config = dict(
    n_layer=10,
    d_model=384,
    n_experts=24,
    experts_per_token=1,
    d_expert=272,
    d_shared_expert=512,
    activation='swiglu',
    moe_layers=[0, 2, 4, 6, 8],
    router_score='softmax',
    normalize_top_k=False,
    routed_scale=4.9,
    balance_loss=0.0117,
    balance_bias=False,
    init_std_router=0.015,
    lr_router=0.000248,
    vocab_size=5317,
    norm='layernorm',
    norm_eps=1e-06,
    tie_embeddings='early',
    optimizer='adamw',
    lr=0.000313,
    beta1=0.95,
    beta2=0.99,
    grad_clip=2.0,
    batch_tokens=[32768, 65536, 131072, 262144],
    seq_len=512,
    train_tokens=280600000,
    steps=2586,
    dataset='wikipedia_en',
)
Below are experts of layer 4 (counted from 0) of a mixture-of-experts language model. Rows are named down (a neuron's output weights, with its number) and show model dimensions 288-383. Each number is 128 + 32 x the weight over its row's rms, rounded and kept within 0 to 255. Numbers have three digits each.
Before each expert's rows: a language model's description of what the expert responds to. This comes from a sample of Wikipedia text that the model never trained on.

# expert 13
Description: First pieces of split words right after an article or verb, usually Latinate prefixes, e.g. an-cient, ex-citation, en-ormous, int-ended, pro.
down0:120119106177184135077132124154135107172146133121133189084123118122186155115195096128113170152153101168136142203051141096097167056135138097169114141074113091130126190157141103118143154106162133167095074088106099170123146156138154141161071115161120132091079073123131098185140170101120175088
down1:168153115119128177117187171128131123114098095135088123131077168157155125096181138102114134147136132171094114107092154134163167146154090069120168104188125091210101142135102117130151130119117178068131172094132148123145119108123113106180103101170134076089080194100206183170111157102107158111
down2:095121146120106140128157095088125113079127153103090093127163100156143072194186110075182122115116127137130119162043104089184118124083141141088107140140146156155115173175102091135093072115127124160115089169180118138082106214094139132074093205102168156202043143122133101130101117131102158147
down3:093197166121133087123109199130189139118186099094135108087167120174173150157152102106150106103112059167152136083099150113142095102117167128152189120084162120196164150146136169170175128127141066111139079131201125070117143139148064091132118112166125138086102097182140058161153102125205177104
down4:185151108132125120138135134107088131116125134142151103131098085104144082204081109101116117147132136075137092066138158125157107152098144146113145071172130134098120159120109147126101104176059100132116140110181088152037209099112077063150123137069120117113148090115142167110087129158179134148
down5:162156209130143086191149145113150133114144139089130069114146095121136129134146068140139132153080113156083124141086141090165083097123144163116140120055107118165114081166143093125077121138133153168120159120158122168095131109199103166136133111162172092128114132126155136116137122046137068108
down6:117063126136075112124142121128170148137140145158163172105140174117164141055067117099149146108087186176092165091091187117141117077116056130166055134101084098162128123157091097135151129128136090164145133124082136155120080126127121174139106175148123113134105160128173163133194076101146130100
down7:152166148158161137103142146164110134106107192145137054106146123158087109130153197191150196092147148063135088148116128142152135115142173088146171146082020160151187124132126120126197120129120141146132153103140128134111149146074120120143124142148101111123059101106136133070128091133125129116
down8:173128166169107093126144105148130112138044145134088105130137133167130087124066087110121148099138095117133106200099098136152146148116105105172140184176116128162123149138112131118117116155146128156134166147139168110139143139137138132177113160121158127083135114083190096175109128108118115103
down9:136107132092168151114084128082132147074187155140137176153113147175139083122107108144098158134079130111110138148148120144093163222152056076080114101136139144100123125167164130162075054159128171098125107147112096147168109145186139117135116165105107165118131166100156131116133117081130144132
down10:147118114155112119154106116119143149095104067150129098138142144189135104101159133164146073172125150141128110143133147072158137094177095118112101132135114099156127122113117085174124159093137126138143145114079110147107126157126121193160130119137153123160159094131156115132197141140082118171
down11:090124149118162152116170139069124116117096157062097132157146080180189110128123131096132162123128112177102125162121032111105157093172137097119123134068064179082144139074133114092146141160045147094136131102149115137120145116126139090126063091129134164119174091131097179062104137154126149137
down12:115086143129132148141102178144101087165107155144125133156105119115133138145119159132158146110069131171067138124142119155083134126136107099087073132145070151128217063157130078157195087133110120095147113133096057100171106157140131143155135124089191109149110115110115105194128128120082093169
down13:151144120147145091098149150081177098147164087215099130107121137096073165151135149144131121181090104112086169105146146146141092176039130176179144123111083101162094104108144077130149074141150143078140151149133136147110178126127118098176109158091099163064182117103158157119117145176143082143
down14:102153210086140094079135154150148127123151112146119167171136201097118132175162105132163095169112099140169107166124123157115102124143111109120098118127106126114142144125084118148112120153095130147138102122053171142120165124120099095099079056094077160132081093180140131154072101172107111064
down15:180137159129131155062118123139128137110076143174058185132112090141112154113106102160146138128116158129088102120191080099141088173142214097127144142047145144169112120132108178146130120144202140123079124142097153153100120121101151129107096132189158169115092113122127070181145146093113118092
down16:126129137188191101144164213145121128143068155142115102114106114146132150140121119074157164151138130170164178074143144141140167084172097089163097081109124097117142147136121144124115122141140092134105092124141072114204110150188071133172139113072112065106141118125120121180100156093150164072
down17:100123150125185121071128171139125148066143138116163118139103110100141076133156101068130099086132113124130133120096142146144131153112137130139143105137118131086137122124135182108153175143144117154088125154200170160121103147174109107097110110148202136096124127105157150082110133104139067077
down18:092035098076141108120137052092133075194109098150141074048173163167157156114120120131089139139117150138160111120136077095158138131094095138105083126158096154074112135087053101184178147138086102075110195109112061103154158089110143156132103121113145068152161142105190155161136148123131094078
down19:125099131113113119098159181167135108118116077148126143127187141111107173116127081150136106119115102102130140123095173158119151110087098147141143139038111090115145197176118088111098129129148180133092090106100122150090153141162123118151120112134180159107101097150079167108143135095156076119
down20:063092070137114156080146138091181111141138147140151163114100123068130094147118147146101138145109088169130155099171094139068075131122169163139133147166070112127142080122102158074117106132133119214167089155111116125156160148130069122127115174126180099108142134138152134104050108136137117173
down21:019126067150146121119097123104129200128156134132072131156085113113041072135151128233178101169139119107115120130090131153126111077137172115142122095119166123153111136122081035075151109097105125125105101154113136109108126087151134083146172178147101163127000143168092093136125093076113104094
down22:121139157170146115166118201174142124117068158124146136136101101092117139137095147118156175111100118149092159161146112150152101106091145089102110127097109134137119158062130137129093147130128131148141116094145084116133152143090130142089100106137171178187117155180129169110135106139196132063
down23:155134127148118152122103187063155134116120121141084184134085099115106201063105132146122104178149183171185150089135105086097142154142166132108163134144158111134122138126115139170157108135210189129144133133144091118182125117147057102150084178088124099101157093084136090149113124107117173088
down24:133139161138115184047128140140110112142111098147114131171158124140122119133165110177071162132080064121045139063110086128114133138130184140122116155119150067116172097130132176132143109168100091119129156108162101121144177149115108161146105187110088117091110132058103171108126131079119194082
down25:089117071171095176207193107183112153176129119121226171159081174124163090098100152125124059092223123053124117117160122190126137067146106116142113116134109112116077158118111065054136086098147168107159097082098119095173088123144080117166085112134157099194174114093143140117120103113172145131
down26:156061163108100079090142104152164182134162096093136144132137124160137098106127153189123144149134107129075084146167117152143093125082146096081113142160153107137095119137138092189084122135112141156069128165126089142139110163130083129154125119130071140140099148119111127210094141105122129109
down27:151126149173168156203123161128086121106114171104135180154149142097104162137139177118105086087152106167159144077126141103100118119141126167046119111167176145185136111136117174125193151099068176120134124168177103131101169092146136181126104142113156141137112148083183113102179153115140110097
down28:106130112184136126104111125168204133124171054097152097111119184192206167187110135121167110125119118085096108062183149142156172163145137097112056145163133140072163093105098070162099067124124150101124110125145117144118130111168104123127154147070112152119183129122096135154155094137104129188
down29:126098195082095134093126122109126116052111125151125172124098101122152085146112125149139116107137101116046109178109149171118140141091160148149135104134095104129105173180138103109147162154144102138117088111153113088104146137128115070129146146072092166110063156087100133168126113088164119150
down30:141029171114165123109188157116099152126142108146123150064133138137108172152112166061144153089142124139074108143101171137164136106121184175167125146113172080089171105103095101161181074127141106110118176111112175219121120146096095143154113090183121160174102128154115136082169167126117153115
down31:141111099100062147173120135107129099164127157105178080000104154152084161138132144124113111122138063138109132066107083138101159111196143123079123109087093136149103081130198080159158125188109147151148102121118119129146196111124112164124104175173111163185136137125130193161131133136151091065
down32:159119111107144148085166149132115136115150123170103079132125120092177164138074153112103158172045161121125130153072129126120136157107151091129038125080122160122137095084113116165146132172116117128239065160189094160165086099108136099151104139108085106149124143141110121110073071108093134124
down33:147122166095133119115117164088151113161101090137128154140153129169120151131105143181082123074119149135138163134080130100096175130102146125165124154135123113129168084145130080122100116115142154197096084135112141059106082130089097088138156113162133154110108118168042136100139116093151144104
down34:089052102155121075128180082158131105187099087109163077158172126110191126137089121053192125151106172136078102118118176171128139124109140127064134113217131122126072151160108132099131123142127111113169174107140171116135098144120085070146152126158185093195087189139133117136109094132154142139
down35:193140095102128098151052168183090152111109135167157147119146139153095162184132131147142112159112107104115144165173159171103078201148040097095144190120086128101149127135168128070120174163144112085176072151131089092166100149134079094091164070079106098177144187110117120167098126158167151134
down36:130087079138046136122145170106183144152092123151121134088096151168140071102161104150148134194128142100104118149162160165197125085118158125134085152128154090161114115106153132143154143106142074069155102135155176146133115080128178107104077121126141225108127126146074106097121157116132135183
down37:158086124158121153135173150151178105174133091143133138158146151150142089098126217129097155114152165116168171148087084117072117191114120093142139123144106100118106155119108085137134182096141101112140122128119147192127117099132079132160119092136128126080153134142153159106124072154074178085
down38:102156143084137155117094104104139154212123110147177113191130102150213119101151167118105135117147085168179126164168103099108098118103118103065096106171200087166146178117119143150176096134003142083100083100152112132160159123063157098132133093097083145135103112134078151138094138103138078154
down39:083086080120114154160114066148114128147112173125185132176112148094144148111101127100098104124205145133190068096137073118091157154119107140089097120210111111017082139140110083101140143097122092102120137133140163137186165096103127155122138127067107065143166140117153182148084151126152107145
down40:125184145154079112073151107132169183106123114113188093117152058132140104125129100170225091148074090114172124131116202114159104126138119149118196121098089077107128181117145123079142119084129126183127102080114202110113078127114198102206179108112105181098098123113147093135209131101202144126
down41:159131169141084129107121070112151112186171097103137158095218104131146187113103131138154144142189169141151114113093073108149117112083138094175097153117128031132120044109079172104106124141127104111126156141126128173113171097112036141186109165141171107102105110148139139114110121163187149144
down42:147114100124123157101143127176122072129142168182119058149187137052107099146089111096110122127136140089131181169136144143123171146098164114144142148136201121104064194114140131130142104117119136119123104111137060158134142123112086110160148131144070113160113165124163164108120105146145179103
down43:180128148115146102128222160099122120135116141111121162134074139126125149143133117135131127153115136114130137152171120167115162129139176124163132103128178116132111072138097182160064156161141153196142141117121109107113115111092112124144125109149109127062104094097205139158122110092163205096
down44:061085111153203117090116151123129145133096139141115068164162117123113089092144115184113118095182138130131161125135144136156123094091168154103139155113104140154126204107088108054146153112125105125143139146138131047152093118127111133092133075094080106131076133160137113098060168112113176169

# expert 8
Description: First capital letter or opening piece of a personal surname or given name, such as H in Hobbs, Sch, Mc, Jac.
down0:133131114088147138165154155124165152145171108152076126140159121108189129107188145108141106113123147079169099124150193174127149125150140090088136127204136116160075134177074166121136119164117145142130116151177135114141127120084095176117113210130150118122117057132170162107126155123146152159
down1:086184136146169138109120190129087077112084112101128147139130133139152120117118118143129135078155111133141239096175086150142120153160107210118116112139159128105120115100133121159115116126107164096108126212106084121157138137134147151032245129161130128158149151149124115117103151130139085153
down2:133052153189109127147107183067118124128117097114158088095127175119128091097112143130135141116121117064121056150147118147149110161070087106086139148186101075132113124117170165117150092051138130181075105188185089130127109142162126143091157157102131114133133107129140129119096081126127071121
down3:091100130145159132158064134124110158153149110126101130138145121122145096109130108134132141135125119135089079125114148153137118123200087181127155225148074113139105145080075228158119136106101118156122205116153153167100113121142102140089146148161133156160143136138130155131086117161100121119
down4:144132182090182168144119112189124156111123125141128089151044162149157186098208105116082120154146166082118144193120149194141115114115066149142174143185132153077129059163140107130149095126147078118149105134081196142105122125136127147134099064168125123111141135108155116146131099168186146097
down5:103148070129191145146133096136152189125116196128085121178128171155134165140118160186168113122163098175084097116103037174133145134158131112120111079140126143160088140144134073164163182149086096094071162097114086090113133122166122111142121189142126181141140198151173145175053184161088114151
down6:147089143090121208127166160117097135131168148110112127133114132139121223057176130154114168115134106104159143158116146105170124167149157122166119138129083096111135109110162084100172154133110164174092110140105094084094101151179140126086097126105097138108142125175113083127134091109125143200
down7:124105126171146139085161110120078153156112058169138154092127101112080168094125097124142097134040106070084136126174102127156130067158153095137130107075117148142137109114134088046098088096165153131164163145111131120075153107125128101113121154124083163100158173107105130148128118133158180136
down8:159146150137120190111159147124171198143088100137132108139142208178085103098131066089162139155098116177148138117126146110115151128198063125134183146098133120139159152171137087160118100165121118116141109165142124146103104108121074090140110144156137111136148157130140197040139152129126117163
down9:129051115171094176169142134087089188216138146120138123168135115094114094108085093153142108176083058092059104131165156148130140161094107102113105191132111105133162174120141112124095125036151120153165098133075078094156159142181121132087111198120130076102193128092129137162118101183109125126
down10:118129123107154111104155117078101109088184144126078122169125068045150138106202117124161139109110125133074126122145137106143152102146076158109100136108158092097116183107174120164160167070193125098064074137165140133135136178152158130142137152131125174137136074055173166095087076135099121078
down11:081160080184122091112050120116120150133138201098143111145166093171120125146116123118142113089153098182132150152115109097125083166171121172110172112102132136146183110070140163170130178210128147128148125151143181079146139116141124106067132163142145140212132131146105193144134140112123087156
down12:118148090132163150126156119133177109117160058147168156098052149101075118151136192172138150147074150103106150114070109103112149182131137152154103092129108150091115061104122039134113109101113167103111096139122116120121106179090110148135162085189151130129116091132144113156085130148147107093
down13:094173145068107110123121198157118135118121098126128190124112092123164123051085087157126135096154130156080102131152113126108113097121185189153119160096160147130110148148121100153137126113136119127079107156115122117103144128165152092107174128139113141244124104165139160105153124117102088148
down14:123140130160163174049103129118113164073109139137111085122138158153174152134108136152141108147139112165155199181142114116120133153198134098098065086105144136113145114174142101168061110204103159115132064176146158130080174092135147145094082083137118157167153182160112134077125149092158120121
down15:118148187108115087102095129097126109142146064202183154166071151175141117186142183130139131142085066120099083149130149079073123142083114217128148121057147077073108148147145085131106067090160110177134131135110117237094111141151130159150141127044124116064107125135154128103080162100102116089
down16:111090151080102128119163146122132103140124173137123140134177177133151109157166069086149127113141148090108170166146148053132129061122112138125115142150090190147159199120162147132139050133129097108123144152101120146059179127109155135112155164133182095074121117167177109110183117111123142115
down17:153152147120127122152110129109077088143159081028104080096168131099141122102099121086114169134162141124192133158138165142123117128087106124133149140175173154084113136114180088162134189116179117140182123120085127077156138092129080137168144114134097060190123084130131071180134135129151148104
down18:123145096126122159120089155139143123180099128157129094154067129173135100131139112196163134030151143152170088154142115125113137127072133111206173139118072147155123154131148135110095177138185130162163118123110163119103138159115097044137138133177080144122058137116161124149143102159058116145
down19:081159143153098177124101148121059088149144080131122162136159152140169160171142112130119083110127085192141090165177094149156139112178156152153104142105180129103139151078123189085136126074096196139118111174139087147148117073151110138187141165215121150133123089128154113143154160134140061087
down20:089122153113152089109136152151125094158074078145128111172151162114155093148124093126179099178103087145111116111101111110111136097187096157136142061169149130129080158127106113095102123176106108188170087183106163144102140139115183114132159107154161102115103061149139158145089177075140080104
down21:147155165127162165150090091131116109152140108127135135135113149162087062109203121110123232131165109169125111152129162123163148101139118143168136110136141143119138136210117117155132120090098126101204183125093170125089097112128146110147170112121100142145110132165162109121144106120137155088
down22:103112175146099159127100117102123101178107163123145107064135131148151100128162160099130128139169101149200115121174116089122085084160099179071150133092095124143146117144097135072137146191184150185077098045129122115123176178145138123142043148097099138170133076131152157120159111112126099087
down23:134121137113087117089110129102148114128101093150106132141080184087133097109186136136106125114177097135153138115105182140133165144130139142162193112090100078147180155102142156177131108070179081111141086141141149075121099080149090123095116175136147154123173131157121123106112209123100110179
down24:117155086069110127110118087078189145110119154144148154157128145157136136118105106170076149118162118153094095131123133067120123101138124141190117151118118176167121109204076101167125198138101121116167126143131101127078099123099142144161137221136131119106120113097115153137183159110108129176
down25:149177148125099176150131098093151134082145102147154084142074070101076121149139109135108159091122116092079162121091122058170132106084160097118173135129110089142128148064070171151093170133099116121127104111119133140172108137145113141182152130126146222159135129136092077101118128109179131156
down26:135124091120102170131122174088162132142148177112089084127102141178125139124060139074126125146125123085115097169030121106088158149147182036084128124189122112123129128171120152131115168135063112191115150172127165127185100166134117111130105116147160145110149207153105102066167130126114127128
down27:132103166145149150150108150119167164119181158130073138128158094073113179099185151112116133116119164122090183096096098103091114110113134153072108188126177086132163134148094065184158109128088143180147106138108072148127111134150122123135074125108135171146145102146155195125139161180152142069
down28:144129167191173114133118113170133141171156127098142124108084091107146139118076129135168112174119133149113148147144091197120080163081105137137130117117131155042105105044078125096127158162122112084112101139161181143122141078134136116163152043143166156163175143110163137169176097072163091144
down29:089105166159184122173131128117132124113120105156119056106074138136102147156121151110154172110178137126087174138128161119070124153150156132174129101104149083114144097121128130116181124116120104120176104183130145153110101198167195133250117150151180118098132111164124119134097071115124080123
down30:160143126115107115082112090122144133063143192151149050132176107157086126147126119150096158142127136153165155136127088156135081144063133100172133125130094152139108140172199147055105128149070160071100102109099116147145159114072061014089092103160184114163115188127137226072157141116117140131
down31:121163131140181111110109100155092150127155197135148147116100087161132142167132116149170150122088127124105123116128186107167088136133131056188136136102192162118119136096152073065149077145123115139167150128076142178139114170110080170150122151143178189158165075171118102108135070109162189129
down32:143138126148133195154097172141134137129133096052125112145137142135113115090132108120120115109160082160159089118142053081157162141118138120152148118131141168083136176103189137095118134171132136169093063169139101174147164112083129103096125144149085230135121118107149181075116125064155122141
down33:133185111124135096107130139132129148031133056166173183131137191167129140143071144126103103129142131128220120100086060114098139096143112168138112115179203145129110158151186128122152133175094159130118135086088095176105152111103110103116144137147156167138146145099054145112148150074176136084
down34:144113115122146130158132112153109126182097144105122145141136182106175115118114094157141205205106160211107164137128092125115141129132114109052116145124154160141178083166188124154097149099090103162118131118153073116121063141126115150156146112096075130164164123147136169116135152136125175102
down35:177147156121172100141123115155178144133097186090105164140149131165143108120119164159111145067142127103111127116096112103158093116118100092117125142171138126112148096111098125128099119115121147109161133103093183152199085126170042049153180099119137083126163155121152126167090125116072121139
down36:098125151152130139159152094109091078176092166053125096091165122180099103092141190130109108099126060144136158134120126167163201134201058149142144096148115140147143156160089139144128129116111158136152135124134080122099193150083089081123096153188146092191136223121076165105107124077052086144
down37:167145105189121185105153118221107083073090152099149096092115119117143160088153058156116133097164125132125114142086081145121141152123119112116171172126165164111117117134099107166092097088099137136139137087170140103126156123108132161107148120111050118130129146085030141106129164152177176170
down38:140147125165105110142061131127096147064101097184118150110128160153164140161127157102156079106096142163136128188151130149128093086111145155134209085208150144115116121142128049078112076092169133147087109116150140112173154054121138189133120120133097149094120101095101117072119077113187154157
down39:134111102105122134149151111134160090082098194161078094104142161147113130156108177124129122156130127102236155127144140099143116112120161108115140141190134134140110130141102155090145106128154095146062108069113112096067159144158171097184101129152142177179116098115164148123065129120154218094
down40:122122132101126084124160153125175143135165164112081108167060153072122134146127115129121194178174157129150113102145147121155129142112109088139097109139122109126138160131134097176143169175088114116131173198146134140130171197089098145106141127086099107115124114186078167164137142125049121142
down41:081134184128127136164046130154132095080114185140121075177056114143177109148112074191141103149165083093176119155192106223160143140146093079136091080095142126122096161053132111147148128150121136116138109100117126160142196183104155119153107191080144152128130137111113142169117164131168132137
down42:076086133117110120182142182096148149105097140098133084130079137106092096140124181153094182125155085160062134155119112104117109065067093179113095173102131113113129164115099133123099159148094090119127174089152112056184094123141129111123191080126079126154158090104131137140112147090118059119
down43:133180129125158120108136158105182158127143122141108096142139076144204165156146134140142094122076120124095138148156145147158098128099112065138104163183167081103151133138098157147139118049118139078107130123130143166165126123141172143160154102131105090126149125149174125140154108136181142134
down44:106101088113181123111162153133157147066112121134201117125085071147184137131119154117126141099114053099070105136135159055138144125127101111119143147161125110154149140124113117108171147145143170091077082155116182172131105087087080099149101115132144116056107098140182088128156118135161134138

# expert 20
Description: Articles and possessive determiners before a noun phrase, such as the, a, his, her, its, their, often after a preposition.
down0:146163162095134085081125109155128150147157147164116075102118158119119131102149148133128158140154093045085166142174101137124159123140093108127136161167092125091147110178084095142175129129158096095110106123122098182113127113151153082139146089122132166134116143110111113172111141114104139130
down1:137175136122123100067168109187173132147120154107139157119148105109150091149150119155152101136128124154152106086120165179150144110124053153164111116079138136080133132160156059107192082144079107120048109186139071165126138175111107104163113151056178172105140139152138162113123157107152119144
down2:168118113112170144124146067171124098084129116124159161146137107151121114102122100127143131059170162156076156100102097133130085177126139093130107098123163084146133157178129113131114142117111101069103074112131122135083146096078172127186148103104108113111182100150171079060091153138113207149
down3:141154067150086068086197174132167116187125104100085133156113091132123103140139069168115128078092073113125140145166189100155168145109078083162116112144136125129118144132142117110075167153136175207134117133106130137180131116140171157067112186134137107088134098137146158130139153118166108057
down4:107144127110171125156103136123160150217155161115146153141092128132139106136133173109161164176127155119137150153139148127160084124082170119105105126128093158131122163172143067208096163112155072160115168124096118151142134090124132119167141091132115137102127143132210078121121128187123131147
down5:138091136198144129185108106180155152108141124086155121147126095148111124116178068096136121146106152140125122131168101177101135144102136100175054127168092088106175124138084126077156110120129119162131169102105111154155087119134118164120124141145113109115177132138207190121091147197126158090
down6:110140138142138119097093080170168079117080126142203191168069112143142167115156142173133119122162134191125097147102096154156094168120120121068126126093187184175116207130100184145141110138122082118136146141114105141128087111138131063156187134109108123172118120080140142135094120179124170138
down7:121107102112169110142103177137135124053143092127072202170097180099132146143110146100123085125086148125148137119112056083137077115140181153123142130077123105143162114152140147130038122104132080121060189172161125127176122131097177096139163135135141118119072165129066103146086133061122107135
down8:075101129170134176102145157141124147039133134120115109155140132173142083164119124124162188152127136101124118177179040102111105144172143177143110102155082127149122100119171127125102128040126124190137134134184148116168117115148113122101092111116127190135169114136147182089105148195124130131
down9:134182124092182101106045084097185149173184139118124125144124142192147107107132096130084126073144150102122104095105124117142190100128156115167143115129121103122139150161128158105138119121198146159125134111137198077075103155072145117106107111099175198078101143137114138150122095112083169076
down10:126170113097138144138162131088106123135158102178131108092145092100134168105118131190108165077136075060102124157158159087166084134107067112129134136164151096092120136152084087117172101171138098080168168126124182113052151110066095123116098083136120162147112116067078145247121101160158155097
down11:117136147191050132135098079160090156112169110161125117127083120153137117089190112151153163137107145160151153137108156136091099130151149093086109130081086128091135107172150107113113113124168088142162131118108167138106133135164108140148119199161108139088056094135131117112139153132100132108
down12:174133088070156158159144102118137108123116088119138111150104094129142147074120091111125099135152145167129142183082110134156110068106122109062150138116123108120136155107085123123159110128172167147110165100114079170095125138138115183140115103117191084149146140121100055138129108086102087178
down13:093151195177144111147104151182136130126153117123126149202059120092112121134102069103176111057070126167182186094114110068124112182155187074167086141170108139146095122161078144096108133078177182138153092151145093171149082033155092119133098179108127073167160140138146112087150089193117132103
down14:113125172143141107110129144116107148136100058104115188136070160199090071151150110112144084187093078143162122157128083108176112160162134143146049092124115133107146109126124145098131124211139063129143130129179115107110107127095144132106154079098084164165117086120127089143073134120142114189
down15:149145135104165136113060129032117101160126129142129193105159123134144137101070178153083132072101148097144107087157098143161199111167201115096130127121158130152147126077132082112162113136104140129146119108128137114152139131194055180139104141139040148097091116129096053105126130104150152098
down16:101061104112140185105059161130096137156103057156122125131133177123094104084102212137124105144134149122064199141117138130146122100114127155143120152049094135162135089135120107119116142142144131078150096125146095137114100101098194098148165083140118119134185108168097120146132121124072108178
down17:056116115127126145165142147137100115094174074157148135100179131134135117150203168087122131170066109130120134197134162092113103131153110072121110120104108159112188117099184096114135089183149126105136070114120137079069072183134101132106096109132114095070171121104114131155162076121124110128
down18:116116149174134135112146137097125088115181148105131142130172166134096092131140076150116148082120095212083110126128127150110056064193154128130142130025092147153146085117171159142196103122113144206052132092092079255120114146134099110129100137099120135121100126138118115115085135069148142178
down19:102107164173073148180111120112171148181169112122173172072165111121142109106150131135109172116111150104091090064140154172138156126140127088119058148099142110251095093091129096164175119190108038076150092154074130112109099134157143107147185101129157183093089098119133131162091145163130111156
down20:117150116141063121144146192196060120087129128138163089123082092109152165126058109124127116106125146162093169095127078075138165144156169155128091141135203143127158129139121131191092121128099096171164146161168175131144139078061138108138111206143143150165080140120123166123163126110152145120
down21:152109167131050192114139107131146150128109116174103149142116110142169179138157089179109123183108128104179082137137134031128107162102148132105113142135154137172125141145111161133115113030124101155109155131154126130091115094061127108127166101125073138089142126119112171132117116137153127087
down22:074153064125116134170058140076152091149080083144162149147157119070124107136094077136139091129114132116147098137131151150125120107201176117193120125130116120133090159116145138160143134147125163141104155113194142235096134091125090113150169155128117107139119197133150138099093123144216148134
down23:144179133148115114117107133161167104089100156216168147176103121114122130107105111097119144094108141159114125085132115135144146126132159121090089135190135117101101132164109125102080126049117172158141192125152084149171100057146087140150167128139101112177094155109191120088178130158147137103
down24:112136143130151118141129073127133096188156070122190183144155105121126160151144163145081134107136135120168144157114109123095165128092116111062099135122067169110082177161140118067153125154074149118189143169103082151083142122112065115072141107118145175169159125096132135188142165131149131135
down25:124068128107121116155102133120152134090139156121134107131142143167141132095219157120099108130095132131193101145084115148114114147099076151073139125113120133106078164147101127093145109110148142182144104141144157140159122153104124075082145122135143123117114094147115129124115106133171055176
down26:072105098126167095136012082140129149121109145137182132097131141111124114118089152047108077108123111104128154110163122161102166092152181108125063134143184190141123147159138088095104125126120091110128115127128083173057198130148095127145109167091111155093115085139102167126157094133166152121
down27:101153130118228097094187118162113144178132182128196166120101151134114069099117142113129162109151107168077122183108153192152116135117125106144093147080087150151105100226114113096160080114115145102134125083112072236137088159109104033102083112105141136111149174109086131152163144148108117143
down28:116161106070122120136107144106133109158164143172128135106098119193109169160116117111143164092039080083105129133121118146158142114154137134172172119133106140155082150130166098148198168110111123164119122122086096148106135140108115170117115103115126215128140103104131149122178176126120138125
down29:126106092131132122116113075184120145178132099140189152133149148150084161142143163106087213129151152123230198179145060107105085133113089151080085123123060119160089129180119099138150104176139115102088131105095093176131129171094111112153113106086174116165139137126111151096163120110128106172
down30:199123120109136126105151159126144122100152170115147110103136136140127136108057037149123152132176137138166108141159144073121139157161184118084124093134157121180189079152104151145113104125126089120103113101113139140141137125172151132149141179131216115156073103080136175152146131171127120164
down31:094104152103088128172084132125127103102130118206104125119112145119117128066097122106122104114127124103122099108121152033136095102135139144142121105255138150117192092161155136086077165093137151087082158150145180091132100073185157171192128062149133116111178158169165118132164129129105110153
down32:113080063131135145125090088122114162117075182100156179145127129148085136167082174199153120180165122091143148147076123077068094099087026159128132145165134158186130137163177171116114115092099094096127195117122152106131162143128102157167144146125174133145109113174147122203139209063114070115
down33:087067127090137092154114107089135116140167116098141142151105157082152108122173124108121169127114111095127111173074121112104151144093088088135107188100123178154121100116154107119144164138164101063179131119157129094047139182174141113131154128126131184102127169185122088098117084082104100116
down34:093123132137166161115135066144139144143083150108194153131113106093120099072128154140115166164140110205109151133124148209162118115123095128123114145107104108167080100158105192128183117166192170069133126112119081178126143146114161062061104155138139157162175143149172106120132144102127169173
down35:135125086049146135089114155122131102189093130055076099152195109143113165178115104171082129106099143141161137153146149122100121133153069134127093113052088096087118139078141109058183132181147124191119177147041071173132180193116145113100094156104129127100134177099108122147088089104142087150
down36:127097107098116133098142074187125119193157142116101099062098107189103138117141141177133109109173133164143122144077131134137098147116070133064116141174107149128118114102134135166114062150121079160142156094137143147121101161090127084135100098089140119156127194157117155193163090148112102165
down37:185187130101095056115161086134139114115133067160125125205134103136152187171113088133081144111110089110110117129145110141137184147140145063102142121093129115140143166146099130058053117155162160177162112169140130080121113137160118155086107171120056095091134152092185155103177095175126161096
down38:117107154158197155109034105090096096158097095123152095100132138108130094075117198076120177152122098173105152190129191141114116122182161139148039190141127151150110135082131120100202084131114079094091159126130153133130078196131137040148121092068142136065054130103094120159104106098144087141
down39:125160153147104116193141187135109126184182151158092073133097137122071105089103051157111088188119058113125111127117151119139158122116076086103141127188090091146139138122107128121097132113135190134077142155095162076179158110158174186148147147118179148098157103112144142139154131077128129104
down40:063087085109108159195076098143106126215138102098145117086099158199161120147139149117079216154121121120116104238121100141114110120081130095167101116127141146143182158099140126128162138219084151113098086084085113122069142149084102120190130081114190122186137076162127098166080125155150086153
down41:159100176070232148133109102163155147096154064129113112107068154066075151150168119060129107127112128179163142105125120130140070136075129113118112137119158178136084125157107090124111107144180167151145131070060080132128183102122084179158125092107169126117106109180112081107174112117136154150
down42:095151146141086142140138110144137196088117119121105079063129150133092090149128063103099148059134117139104125098168121131105123137105086115129089100164137045120188117121073129146181138102174115122097153146114188114121112102145144139132151150143151099114122129147114188074093128149188135087
down43:122170101200122105111100082108144127126098123105158114122139153197147105120142159166130065142134116101115129097107178176136105171139119116083119118112111198125151109117132141135106117107168077113147110161147157095086133124174136088123174151145098104103143112133141181085121141136105107120
down44:116137159101149160120100153074128139118199126070095145130126133083141137087170144200143163067095053120160164132110115085146101150178135128170116138117071124136058187098128109092132153159161071114128106135164153158140119086099091096104145164115198124137156083126058137119154115118122187096